Experts of a small language model.
Size: 11 layers, width 192, 44.5M parameters.
Experts: 64 experts in each of 9 layers, 160 squared ReLU neurons an expert, a softmax router.
Training: a variant of Adam for the experts, 4560 steps.
Below are experts of layer 8 (counted from 0) of a mixture-of-experts language model. Rows are named router (the router's row for the expert), up (a neuron's input weights, with its number), down (a neuron's output weights, with its number) and show model dimensions 0-191. Each number is 128 + 24 x the weight over its row's rms, rounded and kept within 0 to 255.
Before each expert's rows: a language model's description of what the expert responds to. This comes from a sample of Wikipedia text that the model never trained on.

# expert 8
What it handles: Words in names of wars, armies, states and organizations, such as World War, National, Imperial German Navy, California State.
router [136 118  95 135 137 154 132  63 118 147 137 142 141 185 108 132  98 158 100 131 121 135 169 107 162 114 134 153 140 117 157  95 103 105 124  82 134  93 183 166 126 158 146  97 133 128 135 121 121 135 153 117  95 113  97 112 149 112 128 138 128 156 139 121 144 106 142 135 138  82 132 106 158 177 125 163  99 163  92 176 109 136 141 107  98 128 138 132 122 100  92  97 102 119 126 142 148 118 153 149 113 140 158 111 168 146 142 168 159 138 139 108 138  81 126  97 107 144  72 144 147 145 164 110 150 131 121 125 119 177 115 109 133 136 141 128 162 100 131 117 135  95 144 171 176 122 120 147 100 106 157 126 129 117  79 108 121 173 141  98 100 137 136  91 111 117 110 152 160 138 106 144 139  98 112 153 158 126 130 131 163 152  95 159 149 176 126 143 112 123 157 118]
up0 [110 184  99 126 154 112 145 110 160  93 151 132 120 145 113 180 120 160 139 105 120 146 121 120 115 151 120 125 135 167  99 147 101 157  81 119 114  93 162  80 123 129 124 138 152 164 146 144 107 112 132 117 107 139 145 128 109 142 127  58 125 109 116 130 115 114 101 109 110 107 128 131 123 127 100 143 144 128 122 141 167 110 141 147  84 134 152 136 117 184 122 138 107 133 153 170 152 110 158 127  71 160 159  75 143 107 101 168  84 135 135 118 146  73 165 112 110 125 151 124 111 124 128 156 149 129 102 144 168 111 110 134 122 129 163 167 134 147 144 152 151 130 100 149 100 156 153 116 126 113 100 151 112 120 113 183 153 150 100 114 110 110 110 145 137  92 134 154 132 143 154 141  90  92 126 105 141 110 161 122  59 119 132 133 142 145 100 168 128 102 114 119]
down0 [143 128  86 173  96 141 117 159 138 137 173 132 110 118 122 123 122 125 130 136 147  97 129  75 145 115 109 199 121  96 120 134 123 127 166 114 115 130 128 119 134 143 175 114 113 134 133 136 120  92 144 136 113 144  75 119 136 158 100 119  85 137 140 150 113 143 136 148 152  70 110 136 106 143 134 104 134 169  77 104 149 168 133 121  97 117 134 128 167 133 168 137 102 102  88 139 152 108 105 145 119 155 180 112 104 137 129 109 111 133 142 148 121 107 127  82 153 150 164 144 165 132 111  97  67 110  89 110 111  97 116 151  84 158 117 122 154 144 152 125 118 169 153 156 140 155 162 144 140  84 156 145 140 134 119 117 109 138 160 149 115 124 117  80 153 125 104 137 129 112  79 153 116 104 129 164 182 118 126 138 123 142 117 154 126 143 110 118 155 114 167 128]

# expert 9
What it handles: Month names and day numbers in dates, especially in tables and lists, such as September 20, 19 June, 27 July.
router [171  97 112 142 142 125 144 113 141 118 164 157 109 108 166 122 122 130 102 134 127 121  80 116 116 150 136 120 136 161 147  94 142 105 115 124 113 154 138 133 124 118  94 149 127 147  92 114 139 108 154 104 149  91 111 132 135 122 114 135 127 119 163 193 107 157 145 163 137 106 109  75  86 157 127 163 125 106 112 112 100 114  76 100 131 103  79 182 122 164  90  96 115  90 143 110 152 124 140 150 128 142 152 106 109 163 161 119 122 142 144 115 189 127 104 125 142 147 170 178  99 117 173 137  86 126 123 109 121 135 131 118 141 115 153  92 101 149 141  97 122 102 100 127  95 159 110 111 124 115 161 119 133 131 127 111 104 156 113 161  89 148 147 165 108 139  93 128 148 116 109 110  95 150 149 136 140 118  93 118 118 107 180 111  81 114 140 107  97 101 130 112]
up0 [186  87 104 104 101 132 118 114 112 141 153 141  94 121 182 142 140 105  93 108 118 154 158 131 104 123 131 110  80  91  94 105 125 159 115 129 112 151 158 169 130 166 134  98 111 117 140 142 106 163 124 141 124 151 142 155 106 112 138 106 153  94 140 158 106 116 101  96 153 146 156 145 119 129 152 133 162 111 145 117 139 135 107 131 140 153 119 144 124 142 140  87 116  90 132 137 108  89 135 115 119 111 159 110 134 154  99  59 120 118  94 122 151 138 171 123  99 153 127 143 124  95 143 168  91 121 114 124 111  64  89 144 124 147 134 129 138 117 122 132 175 114 121 146 105 158 143 108 104 156 161  96 138 124 126  86 115  92 100 100 103 162 155 142 168 117 154 136  94 113 137 143 139 138 118 127 162 109  74 119 126 156 138  98  84 140 136 115 174  94 126  99]
down0 [149 121 127 150 171 145  82 133 137 121 119 136 142 135 164 114  90 149 164 120 148 132 130  98 125 117 133 113 115 136 104 148 149 141 133 128 160 127 123 134 139 125 142 108 156 106 116  81 163 127 130 131 113 138 130  81 125 117 106 118 129 140 140 147 124 164 164  93  89 176 118 170 188  73 148 139  96 170 100 108 101 125 182 179 147 129 135 110 131 139 131 142 112 102 107 102 108  97 124 129 100 118 127 160 125  91 167 126 162  96 114 110  92 146 170 156 152 119 112 168 127 157 137 120 110 112 147 116  63 129 118 138 140 175 129 140 162 134 121  97 127 141 167 100 145 116 114 116 146 127  82 126 119 116 139 116 129 150 163 183 161 120 112 134 134 125 140  74 106 147 177  96 117 114 142 132 120 129 136 139 116 103 107 146 149 136 138 118  86 175  89 106]

# expert 20
What it handles: Uppercase letters and pieces inside country codes, party acronyms and product codes, such as BRA, KAZ, EGY, AUR.
router [113 136  97 147 124 114  93  88 149 104 118 132  94 153 112 170 159 125 101 155 141 125 146 111 128 106 100 110 158 148 160  90  89 148 120 126 132 130 116 147 122 114 148 133 139 131 135 110 117 126 104 127 136 156 113  87 171 134 119  87 172 155 127 163 132 133 141 103  97 111 155 120 103 124 100 185 154 124  97 183 128 117  80 128 156 116 104 162 108  73 123 119 157 162 111 149 131  98 137 132 106 107 137 149 149 124 151 132  85 119 128 127  87  91 145  94  88 106 125 191 130 133 162 122 138 114 166  93 137 184 152 157 122 128 113 112 132 100 136 164 163  90 133 118 152 181  95 139 105  99 158 112 120 142 150 121 135 145 150 137 149 108 106 144 151 142 104  95 142 130 146 115 162 157 139 109 130 101 107 118 183 143 124 119 135 130 141 159 123  88 102 117]
up0 [127 157 111  91 143 124 133 114 130 124 178 155 111  78 116 118 144 144 116 156 131 150 137 145  76 112 126 106 124 165  71  95 119 147  84 131  86 118 157 121 115 123 132 119 117 112 152 138  88 106 115 122 156 102 120  94 116 149  97 116 111 144 147 137 124 105 125 155 130 147  99 149 129 158  91 152 139 132  91 118 136 127 187  97  97 128 106 116 147 117 124 128 150 140 142 134 125 158 152 115  86 140 164 125 168 161 166 112 129 119 112 142 111 112 135 109 130 131 132 136 159 141 140 181 149 162 148  90 137 105 126 129 132 114 111 160 176 149 138 148  84 109  88 117  90  98 166  68 103 102 132 154 103 104 101 129 128  98 125 117 173 114 160 122 107 108 117 158 100 143 105 140 102 141 108 119 126 139 128 144 138  95 218 135 135 119 148 132 146 157 132 165]
down0 [ 88 104 166 112  89 113 135 139 142 132  95 133 129  98 148 116 113  86 123 114 151  38 145 118 100 148 121 160 129 150 110 144 162 153 132 136 112 172 133 120 148 118 123 100 118 129 126 113 117 138 150 136 128 153  26 149 136  85 123 147 116 120  85 108 121 112 142 144 154 158 137 158  77 141 144 117 126  98 133 122 109 127 141 149 148 112 168 152 184 112 115 162 114 115 101 142 169 150 127 162 158 122 160 132 120 161 122 132 135 108 134 183  99  98 127 137 148 132  93 124  99 114 142 138 117 135 172 113 114 120 138 160 125  93 115  99 113 144 182 133 106 126 158 112 141 116 104 128 130 120 137 137 156 127 149  78 125 105 128 108 151 144 109 155 137 152 136 117 144  80 133  97 112 118  90 134 100 117 151 133  72 113 103 136 105 110 106 132 122 125 109 114]

# expert 54
What it handles: The verbs is, are, were in building or object descriptions ("The lychgate is"), colons after infobox labels like Location, and pipes between numeric table cells.
router [129 157 128  91 135 163 122  95  98 144 102 116 148 113 157 107 111 156 149  99 132 121 163 119 123 156 104 114 129 157  47 179 184 177 141 122 120 133 126 123 109 148  99  76 120 133 154  80 137 151  95 139 143 130  97 156 101 111 142 109 105 159 100 176 124 144 148  98 132 148 127 171 125 163 140 101 119 143 174 102  97 111 139  91 108 134 105 152 112 134 114 107  78  92 124 174 135 127 107  93 139 162 166 117 128 140 115  85 142 129 123 175 128 166 145 111 110 126 133 155 132 126  90 154  94 107 124 139  90  94 140 105 149 100 170 102  94 153 144 126 145 137 135 102 170 124 122 110 128 151 122 114  82 134 132 104 132 135 108 152 112 125 140 134 121 106 135 104 112 133 122 140 148 119 146 167 102 138  93 157 151 145 107 121 128 152 123 147 118 102 150 131]
up1 [ 87 144 144 129 112 108 127 148 116 114 118 127 143 134  96 175 139 110 140 133 147 136 139 170  73 122 110  91 160 121 105  53 131 153 140 117 117  87 104 161 129 108 125 159 154 111 132 191 132 118 149 118 102 109 150 116 124 130 121 169 126 123 129 109  94 135 106 117 146 145 156 114 162 139 139 133 157 157  77 122  80  94 107 135 123 170 133 133 136 130  99 149 123 103  94 160 133 111  94  99 128 127 151 126 131 112 134 124 104 126 114 142  83 153 147  98 170 129 132 138 140 142 108 116 147 137 132 171 143  98 146 121 137 109 156 146 169 127 134 120 157 136 139 109 169 155 121 121 135  98 150 134 127 113 151 140 105 107  70 113  92 135 103  88 139 151 146 123 135  89 107 187  55 117  69 118 149 125  98 137 141 136 112  92 122 149 136 138  93 110 106 150]
down1 [103 122 121 158 128 137  98 116 109  99 151 120 114 157 144 143 107 129 116  89 160 115  86  70 121 119 143 173  90 103 115 105 137 132 114 145 100 119  92 101 116 152 143 152 118 172 106 150 144 106 172 134 153 134 127  67 116 104 117 135 149 157 144 156 199 107 133 138 126 169 162  88 122 142  77 169 128 123 136 159 155 160 108 112  97 121 122 114 110 151 129 142 154 135 143 110 147 129 115 164 118  91 108 105 116 119 119 131 144 154 145 111 110 162 122 124 138 147 139 159 141 158 146 153 156 133 105 105 141 150 125 161 142 168 121 123 153 114 118  99 124 115 173 126 146 135 147 169 148 114  86 170 140 132 128 124 115 148 148 101 125 116 152 165 152 110 133  96 159 126 161 126 141 123  98 119 151  93 132 151 189 125 144 161 108 102 117  99  86  91 136 177]

# expert 29
What it handles: Of, and, the and commas in running prose, plus infobox section labels like Official language, Military service, Political offices.
router [ 90 140 137 151 130 108 166 106 112 141 144 122 153 126 127 137 153  80 150  83 169 131 138 137 145 183 160 152 111 146 117  96 153 120 115 105 160  98 161 131 120 142 146 123 177 121 111 120 117  75 123 151 113 104 166 138 148 114  96 120 150 130 187 107 113 108 134 127 139 115 154 145 174 165 118  95 117 191  80 188 136 146 168 139 126 113 152 107 154  90 114 143 145 104 150 153 146 128 133 108 111 130 141 148  96 151 125 132 170 130 148 121  88 147 135  76 148 120 109 139 127 162 114 165 177 130 160 104 144 136 127 117 140 120 184 122 153 109 140 122  87 147 122 135 120 111 174 107 136 153 132 122 133 127 110 109  94 111  82 126 134 128 140 105 109 128 119 134 138 127 158 130 117 115 153 164 122 161 159 158 140 115  97 129 132 113 115 118 184 140 160 132]
up1 [170 133 104 102 159 102 134 156 138 148 147 148 132  76 135 175 174 164 106  79 136 134 150 120 157 161 151 119 119 161 110  94  91  93 111 129 129 107 129 172 140 117 128 135 132  86  99 132 115 131 139 145 151 144 131  97 131 102 118 147 134 149 182 139  92 111 114 101 120 113 122 135  98 112 155 137 129 163 141 105 123 146 107 152 105 126 153 128 164 115 112 154 120 210 121 133 116 131 135 161 154 123  98  91 124 144 114 124 152  96 138 131 143 113 139 118 138 160  99 170 153  63 152  80 127 117 143 135 172 127 131 147 101 114 137 130 104 134 122 107 110  86 126 186 139 131 132 145  94 141 114 142 137 136 139 183 124  87 108 130 103  96 124 128 135  99 169 143 124 141 161 113 139  89 141 111 146 152  85 175 127 147 140 110 104 159 129 136 105 138 116 142]
down1 [117 125  73 137 117 118 154 175 125  79 160 127 131  79 103 130 122 139 152 123 145  94 112 154  93 104  76 176 114  98 134 104 181 149 118 139 104  98 143 153 113 140 151 168 136 147 147 121 106 136 140 136  90 172 168 113 119  82  70 151 143 140 127 155 127 113 147 161 127 133 141 114 115 155 150 160 137 181 102 109 143 155 104 125 137  98 127 127 166 153 128  96 130 130 115  90 170 104 126 121 118 124 135  98 154 124 118 110 105 158 163 121 138 132  97 101  94 140 144 133 136 110 147 134 100 107 155 169 132 156 116 154 132 131 119 117 130 124 177 130 124 112 146  86 115  96 131 145  85 146 162 119 145 113  72 131 105 158 148 126 108 102 134 101  97 129 134 124 134 129 156 104 133 147 157 131 142 125 126 183 131 129  91 102 130 159 100 123 128 179 156 144]

# expert 34
What it handles: Pieces of romanized Japanese, Chinese and Indian names and titles, often in tables, such as Takahito, Kaerō, Prakashan, plus hyphens.
router [ 95 183 150 103 147  99 122 134 132 164 149 132 117  89 148 169 165 105 123 140  95 123 154 120 150 104 134 126 186 112 141 119 177 105 112 163  93 103 138 136 124 129 126 129 161 152 117 149 146 122 139 153 128 133 105 157 121 154 142 149 114 129 126 189 151  86 104 138 146  98 111 155  98  96 110  95 138 120 135 150 146 146 100 133 120 127 128  97 124 145 200  87 120 131 123 104 114 108  87 101 148 116  83 132 144  86 125 169 111  91 107  99 146 120 145 154 135 108 154 129 122 111 118 115 114 143 148 155 116 103 109 175 128 151 124 113 123 143 132 139 151 150  97 163 147  98 171 164 108 111  99 141  90  99 101 152 113 140 134 121 116 153 159 176 130 147 133 114 108 120  89 156  99 161 128 131 183  88 131 110 124 139 146 126  93 130 125 119  92 154 158 119]
up1 [119 131 120 106 143 105 141 120 201 166 144  89 124 151 120 102 113 132 155 144 132 147 110  72 164 153 102 132 115 147 127 121 121 116 122 142  96 161 120 141 147 116 149 141 143 129 158 160 110 113 124 170 131 126 139 141 110 173 135 116 128 105 144 138 200 108 132 138 134 132 187 127 127 111 136 104 133 153 111  46 195 106 161  82 113 156 153 131 122 138 122 134 108 119 127 120  87 124 115 119 123 106 113 114 125 173 105 132 137  78 106 146 111 145 116 138 147 194 124 141 153 154 103 127 136 135 115 113 131 123 119 129 133 120 142 168 134 114 134 143 169 111 117 113 130 113 117 136 148 145 122 139  78 148 148 133 113 180 102 117 121 113 113 133 117 125 125 110 168 109 155 114  81 143 140 116 122 137 103 150 152 170 156 152 158 114 193 160 113 125 145 172]
down1 [104 121  82  96 116 113  92 188  78 127  94 112 135 154 105  94 118  89 173  98 126 165 118 172 111 136 106 101 134  96 142 127 100 113  91 119 120 114 103  99 128 156 141 124  94 144 178 138 160 117 123 114 113 108 113 119 149 119 101 134 176 175 130 160 129  97 140  93 117  93 144 147  99  97 169 117 133 119 112 151  95 114 103 155 132  92 146 126 143 153 130  88 120 151  93  78 113 110 127 149  90 137 150 171 158 101 117 108 132 116 127 139 118 131 115 123 116 145 146 136  99 161 132 118 176 105 117 151 157 180 123 107 143 110 113 108 143 130 118 123 135 153 121 131 150 164 146 150 136 115 107 122 142 107 114 125 119 152 125 124 137 105 140 117 147 128 141 148  98 174 135 169 151 117 131 122 113 102 124 129  85  73 141 128 186 104 163 166 115 125  98 118]

# expert 4
What it handles: Sentence-initial In, On, For after a line break or heading, before dates like In September 2018; also place-name starts like Tunis, Kiev.
router [151 142 113 126 128 138 117 164 139 149 124 171  81 164 140  95 139  67 152 139 192 151 146  90 156 102 163 100 120 133 166 134 176  94 165 129 121 132  98  99 130  90 103 121  73  92 119 172 128 145 108 115 106 128 103 119 106 138 129 161 113 134 119 147 143 182 155 132 128 137 144 124 132 109 157  94 130 116 128 116 122 133 116 130 124  97 110 128 166 136  91 129  88 147 167 136 105 107 116 156 152 104 146 166 119 128 144 156 149 142 112 143 163 126  80 127 116 109 148 126 125 141  88 145  92 131  86 123 110 136 134 115 112 155  99 121 117 158 158 142 120  81 123 134 109 122 136 141 155 117 104 158 107 139 162 102 123 168 151 172 165 163 155 118 114  96 149  89 126 138 108 111  93 127 108 116 135  96 127 103 147 154 136 136 131 137 115 112 182 150  97 154]
up6 [148 131 133 124  94 122 136 115 104 102 152 128 118 125  92 120 179 133 104 137 120 121 128 175 173 111 124 120 117 127 116 110 129 128 136 114 111 163 153 116 131 147 131 121 151 130 119 108  98 120 121 142 156 125 147 109  79  92 132  87 148 113 119 111 149 121  87 153 126 180 145  83 125 129 134 146 119 129 129 136 128 165 137  72 142 110 133 166 115  89 176 152 121 128 154 142 125  88 124 108 129 184 138 108 121  94 141 126 151  88 158 141 118 117 111 155 129 104 124 123 111 131 195 192 117 118 122 107 143 120 108 141 160 108 124 121 133 118 143 116  78 150  77 125 122 128 122 123 125  86 118 138 161 119 119 138  91 142  86 116 128 143 162 120 164 159  78 140 106 151 206 152 173 123 140 109 115 108 142 123 131 100 116 173 129 129 186 129 124 119 105  84]
down6 [113 164 120 175 156 153 119 100 113 144 124 132 167 131 101 161 113 157 156  96 114 107 133 184 180 160 125 112 120 132 101  99 117 149 149  79 122 105 116 179 140 119 156 139 127 128 136 145 104 143 163 136 133 104 159 121  86 146 121  82 172 127  77 144 109 105 133 152 131 147  92 102 107 119 133 132 120 138 123 139 141  86 118 135  96 132 134 146 118 159 150 130 114 110 108 135  89  83 131 155 145 107 144  74 159 154 150 137 133 140 142 108 118 145 132 138 124 158 121 103 122 117 147  88  76 131 128 177 124 114 133 139  99 104 130 123 100 129 100 118 112 119 130 119 120 119 146 151 147 154  92 167 123 110 106 111 169 110 130 131 139 148 102  91 152 153 153 137 181 146 164 117  82  99 106 142 102 118 144 136 132 144 116 150 124 133 151 135 200  75 108 102]

# expert 26
What it handles: Full stops closing sentences, section-heading equals signs, and contrast openers like However, although, According.
router [142 150 132 124 112 107 122 144 159 133  87 161 168 127 139  92 128 161 176 118 128 149 165 143 120 124 136 140 140 119 130 139 129 115 144 136 116 157 122 110  94 126 135 133 157 150 143 123  97 114 134 204 122 140 125 128 136 146  96 106 116  91  93  81  99 135  73 124 129 127 116 168 156 149 138 135 163 116 128 158 146 131 133 132 169 175 124 109 129 110 108 148 104 117 147 149 151 136 157 137 164 149  94 167 115  91 126 152 103 156 117 121 134 177 114  77  96 127 122 113 105 141 119 136  81 154 138 104 131 159 161 103 130 134 118 124 138 145 172 140 126 164  86 127 126 151 143 153 126 125 119 127 120 156 120 167 121  83 160 141 146  97 150 150 134 153 108 146 150 166 117 117 156  96 103 144 109 110 160 217 163 138 134 161 115  91 136  99 100 134 148 151]
up2 [ 69 127 119 129 125 149 194 107 134 137 122 158  99 145  57 106 114 148 183  96 100 149 128 136 128 108 108 158  56 126 143 154 162 149 152 141 108 114 116 150 119 128 144 134 165 120 101 139 152  98 111 154 133 159 157  94 137 143 121 102 109 154 165 141 145 177 141 112 118 180  76 111 116 108 115 118 131 122 133 133 178 137 124 176 148 172 172 143 111 118 131 112 142 106 119 142 128 143 143 196 136 131 122 163  87 107 120 112 122 136 117 156  87 148 108 120  86 138 155 130 122 112  95  97 139 177 112 123 150 114 116 149 130 116 131 164 150 118 141 136 118 131 151 123 166 150 139 143 117 149 132 127 115 104 126  92 117 114 103 144 137 122 182 138 131 119 107 127  98 154 112 119 121  88 150 159 125 113 161 114 126 120 137 140 129 108 171 138 124 137 112 152]
down2 [146 122 138  89 118 116 140  60 141 163  76 172 119 138 148 113 124 118 149 161 142  77 147 115 116 132 123 183 179 125 120 132  91 128 162 132 133 159 132 134 133 108 112 142 133 139 110 156 149 119 175 128  90 106  75 166  88 131  96 159  97 111 125 156  98 114 122 118 118 126 145 152  73 187 104 138 152  57 137 132 111 163 153 147 128 153 132 125 133 107 121 101 131 118 136 127 168 109 139 150 114 122 103 122 103 149  70 115 103 157 145 142 143 106 147 120 151 103 119 104 120 139 160 105 154 113 135 147 105 125 117 133 156 128 165 158 172 131 100 127 151 128 126 119 130 131 116 116 111 122 148 133 116 166 129 141 117 121 122 104 136 115 109 135 118 141 155 114 134 135 102 132 134 122 112 147  64 118 106 106  84 123 159 136 108 118 171 105 190 159 126 135]

# expert 28
What it handles: Numbers and their punctuation in data: decimal points, en dashes in ranges, thousands commas, year starts, like 1485–1490, 3.53 sq mi.
router [141  93 130 150 126 156 129 140 127 164  98 129 110 139 139 161  98 145 145 149 129 152  94 136 127 115 146 170 117 126  85 124 151 166 165 147 123 164 117 132 138 133  84  79 131 146 117 193 145 128 157 142 148 142 170 130 114 129 104 151 107 111 137 175 157 178 154  76 129 136 165 118 106 162 141 157 113  93 140 126 146 146 140 107 123 133  97 133 108 125 114  86 105 157 116 111  84 115 125 186 138  95 108 149 114 146  84 108 113 122 132 167 125 123 104 132 139 133 154 134  94 137 167 132 171  89 129 104 124  73 142 126 164 122 170 108  95 114 138 119 124 107 168  84 156 152 133 128 117 149 128 133  78 124 117  89 149 139 129 127 122 118 117 152 121 116  95  99 138 118 115 111 159  71 162 135 119 152 141 128 111 110 157 137 103 125 154  95  90 110 132 132]
up2 [ 93 155  83 165 122 151 130 167 142 140 139 113 138 134 131  99 128 156 148  90 130 143 129 134 107 138 128 105 121 129  94 122 148 135 130  96 159 107 142 165 123 159 108 144 117 130 144 129  95 121 140  88 142 137 170 134 151 124 144 109 131 102 169 105 193 140 138 105 172 121 155 149 131 140 107 139 115 137 117 125 132 142  99 150 143 154 138 110 117 116 163 147 168 149 121 143 100 182 106 134 123 137 141 127 165 136 116 132 136 112  99 126  68  87 119 162 172 143 123 139 167 161 151 105 150 160 158 123 129 145 151  86  97 115 116 134 128 132 121 129 122 105  88 122 111 114 133 124 163 143 151 121 123 134 132 136 150 170 117  88 161 117 144 148 111  57  65 108 123 163 143 188 139 102 143 150 155  83 131 148 131 114  85 134 165 169 124 163 124  91 108 122]
down2 [116 165 149 117 123 116 132 138  99 133 125 133 154 135 113  95 113 124 130 137 146 138 165 111 122 137 130 103 123 153 133 136 121 139  90 148 105 143 127  97 151 100 135 140 188 137 169 111 164  65 111 145 118 157 128 105  99 103 181 107 111 131  57 122  99  72 153 147 133 124  80 132 133 126 172 134 117 167 132 122 109 177 118 155 119 108 141 115 138 129 111 179 137 137 124 133 154 125 111  69 171 139  99 123 111 160 162 110 150 142 124  88 131 144 159 138 131 150 166  90 120 104 106 160 108 134  96 144 149 133 136 163 150 156  92 137 136 148  96 149 132 160 115 122 132 128 145 131 118 169 148  84 173 120 104 140 100 155 114 138 126  97 124 143 148 165 154 144 137 134 115 165 145 152  66 130 137 114 144 108 143 125 119  96 128 153  91 124 165 143 139 104]

# expert 14
What it handles: First names and their pieces in sports rosters, tables and lists, plus linking verbs like became, as, appointed before roles.
router [136 104 109 128  80  90 119 142 133 116 142 115 145  72 130 117 141 100 108  86 106 123 178  93 118 105 158 142 117 150 102 104 127 110 100 120 150 167 112 186 124 122 115 113 154 144 147 117 118 133 105 132 129 111  91 132 135 134 120  74 113 149 110 108 138 108 121 180 126 159 104 146  99 149 118 143 124 120 139 136 106 149 112 130  71 145 106 146 150 139 171 126 124 132 135 168 153  99 146 117 145 116 187 155 154 125 157  78 118 149 135 126 118 137 154 133 164 152  98 177 111 168 161 155 113 134 184 151 168 143 113 131  91 124 123 140 114  98 144 135 118 120 131 118 106 137 129 122 151 122 116  70 114 123 131 142 116  99 126  67 117 109  98 170 146 124  89 119 122  93 118 117  84 150 134 142 132 138 173 190 140 148 157 147 118 114 117 147 120 124 130 101]
up1 [ 99 145 145 133  91 156 131 143 182 147  94 163  92 128 148 116 135  96 141  99 119 158 101 100 142 112 100 165 129 112 165 126 127 102  96 133 120 119  94 183 131 122 139 108  99 147 105 159 122  86 135 139 104 131 159  99 131 150 147  97 174 137 173 137 118 184  75 113 145 121 158  95 134 109 155 135 111 148 116 133 153 143 117 135 115 158 129 137 116 142 124 162 107 160 106 139  82 103 142 107 107 123 153 101 111 145 157 127 134 174  81 153 125 108 107 142 114  54 119 131 131 101 174 108 144 116 124 109 130 107 114 114 136 133 123 128  93 119  91 116 153 128 170 122 105 165 123 104 144 151 104 100 136 145 114 106 164 104 156 117 137 103 114 105 124 163 138 158 139 115 111 179 129 139 121 150 120 154  82 128 117 117 148 119 102 165 150  86 141 163 139 125]
down1 [132 146 115 138 144 144 119 152 102 133 118 125 120 126 170 157 154 122 165 111  98 172 128 129 100  78 100 143 167 123 136 153 134 110 111 107 112 159 111 122 155 129 146  91 170 119 171 125 137 130 106  95  92 117 154 129 130 157 109 151  73 148 133 115 145 101 173 131 106 110  89 119 167 127 136 127 137 167 117 153 148 144 164 131  99 141 129 141 126 131 121 121 127 134 146 124  84 130 171 107 169 124  75  91 132 129 133 100 144 104 112 121  94 119 155 117 150 146 197 136 137 127 100 168 156 135 130 129 143 146 115 132 168 113 128 160 103 146  95 149 120 144 141 133 153 114 139 120  72 140 187 161  99 116 146  96 163 156  87 168 146 127 126 157  99  83 124  97  84 149 120 115 112 103 140 118 102 116 150 168  91 151 108 153 152 153 115 126 116 118 114 128]

# expert 55
What it handles: Subject pronouns and inner pieces of the name in an article's opening line (He, She, Tech-ert), including species names and non-Latin script.
router [160 133  96 160 138 123 120  80 135 122 162 101 136 111 184 127 141 174 114 152 136 107 127 152 125 152 138 114 165 116 125 103 168 143 106 169 119 156 156 161 128 138 130 107  97 123 181 136 167 119 114 131 157 102 183  96 134 118 163 130 179 132 129 115 126 155 140 142 106 111 104 111  96  53 131 154 100 158 117 129 138 114 151 147 143 108  76 166 120 139 111 152 153 124 113 148 115  87 106 105 162 157 134 130 131 139 120 115 151 121 138 106 148 120  87 112 167 145 153 134 118 137 121 166 156 123 148 157 146 129 145 152 190 121 134 102  94 170  97 137 103 127 109 123 107  97 106 171 143 129 125  96 126 125 117 183 123 133 120 101 127 166 145 121 118 144  75 127 115 120 112  92 108 130 132 120  88 116 120 133 107 109 153 107 129 134 137  99 104 152 134 167]
up1 [110 141 130 134 123 114 124  91  80 110 119 144  72 111  93 183 135 128 130 124  91 120 147 159 170  82  79 166 138 144 116 113 119 114 141 166 129 139 165 123 138 148 111 148 149 108 110 120 164 135 114 143 114 128 135  99 135 158 168 130 108 111 134 113 143 139 154 116 144 101 146 137 150  90 141 131 124 120 127  95 184 160 100  90 108 128 113 167 117 101 102 114 117 105  96 124 126 123 146 141 112 114 150 139 114 123 124 105 111 110 128 159  93 132 121 126 114 132 167 165 129 135 175  88 175  88 175 109 120 130 164 137 148  66 137 137 143 110 125 133 129 139 148 123 132 174 120 146 157  85 139 138  99  88  60 122 152 112 134 125 155 129 171 131 133  90 130 126 112 155 127 155 163 100 128 111 108 131  99 176 134 149 121 154  92 138 114 150 116  98 120  86]
down1 [101 133 100 133  90 112  85 125 137 130 113 111 153 116 120 138  85 134 129 137 151  89 134 112 153 143 126 106 166 109 125 139 113 121 164 134 138 147  71 113  89 123 135 108  64 143 146 148 118 144 116 106 144 122 162 119 129 115  90 159 127 153 137 120 166 148 149 148 113 179 156 138 186 147 120 135 135 119 119 174 144 145 144 149 119 116  88 134 168 137 108 118 151 177 110  74 146  91 138  97 120 106  88 120 163 130 109 133 110 143 153  89 139 140 156 109 118  89 134 112 110 133  88 136 117 115 119 104 153 144  77 168 134 141 162 107  78 105  91 130 113 132 130 126 100 123 115 126 119 121 182 133 139 153 140 103 105  89 133 150 186 115 123 119 102 127 116  63 160 145 142 131  98 132 127 169 113 123 160 121 116 119 107 135 146 153 127  93 153 126 158 117]

# expert 30
What it handles: Line breaks, pipes, dashes and infobox field names such as Date, Candidate, Genus, Scientific, Population that start rows in tables and lists.
router [132 106 172 129 100 136 149 138  87 111 116 142  74 116 144 111 159 120 162 130 128 180 165 145 130 155 147 112 172  99 174 152  92 144 127 100 140 110 144 149  96  89 134 135  96 145 116 131 122 135 173  78 136 172 110 149 168 142 138 162 136 103 123 112  69 121 124 135 174 102 174 135 135 122 158 115 116 139 148 155 151 114 131 159 153 136 121 114 100 126  90 142  93 131  96  92 135  97 112 103 120 132  95 117 155 138 136 106 169 103 132 124  95 127 128 114 112 100 122 126  84 151 127 169 145 108 119 165 101 120 133 171 116 162 165 112  95 164 109 145 125 124 147 147 135 147 109  92 116 119 142 153  99 128 151 148 133 113 117 149 116  97 115 104 136 146 124 160 150 101 180 159 115  80 130 114 148 130 103 106 106 138 111 168 134 112 140  87 150 112 146 127]
up1 [153  53 113 118 105  96 159 118 151 165 133 129 129 109 129 123 131 119 144  86 145 199 146  93 169  93 130 126 125  87 169  96 111 142 133 128 120 102 127 170 133 149 112 169 128 100 129 151  88 109  83 140 111 192 137 154 129 131 166  76 129 108 125 139 149 140 159 103 143 132 124 174 141 126 111 134 129 105  99 106 125 139 174 104 104 138  91 139 115 129 108 165 107 134 119 119 111 147 179 153  71 128 117 145 117 131 151 104 139 133  94 118 120 163 102 136 109 135 109  99 114 158 129 146 142 132 128 137  94 111 112 120 113  86 124  94 144 109  99 151 134 107 104  99 115 122 122 165 128 119 159 147 108 139 172 140 129 148  82 121 139 117 147 108 112 103 115 126 182 119 143 128 126 131  80 112 124 121 146 135  79 162 161 123 107 105 140 160 134 127 120 146]
down1 [ 83 135  95 111 124 157 112 138 108 119 119 120 134 162 130 105 149 108 140 126 119 156 123 111  47 176 119 202 125 108 141 127 130 122 125 144 130 104  90 139 137  87 102 117  98 158 171 105 113 110 135 128 136 148 105 128 103 106 133 122 120  96 138 147 124 132  99 117 150 126 107 157 108 104 114 140 107 106  87 131 167 139 136  92 101 129 115  98 120 164 117 119 142 104 101 149 126 125 130 134 157 134 113 147 115 131 177 157 120 151 120  96 141 124 102 102 142 133 157 130 142 120  90 143 175 133 122 140 169 140 119 121 123 121  86  86 141 135 142 103 130 101 110 102 100 162 100 120 109 134 140 139 131 135 114 108  94  99 109 146 146  88 152 145 112  80 149 144 122 167  74 124 134  64 145 129 118 167 166 152 105 105 141  72 119  75 142 133  97 100 104 155]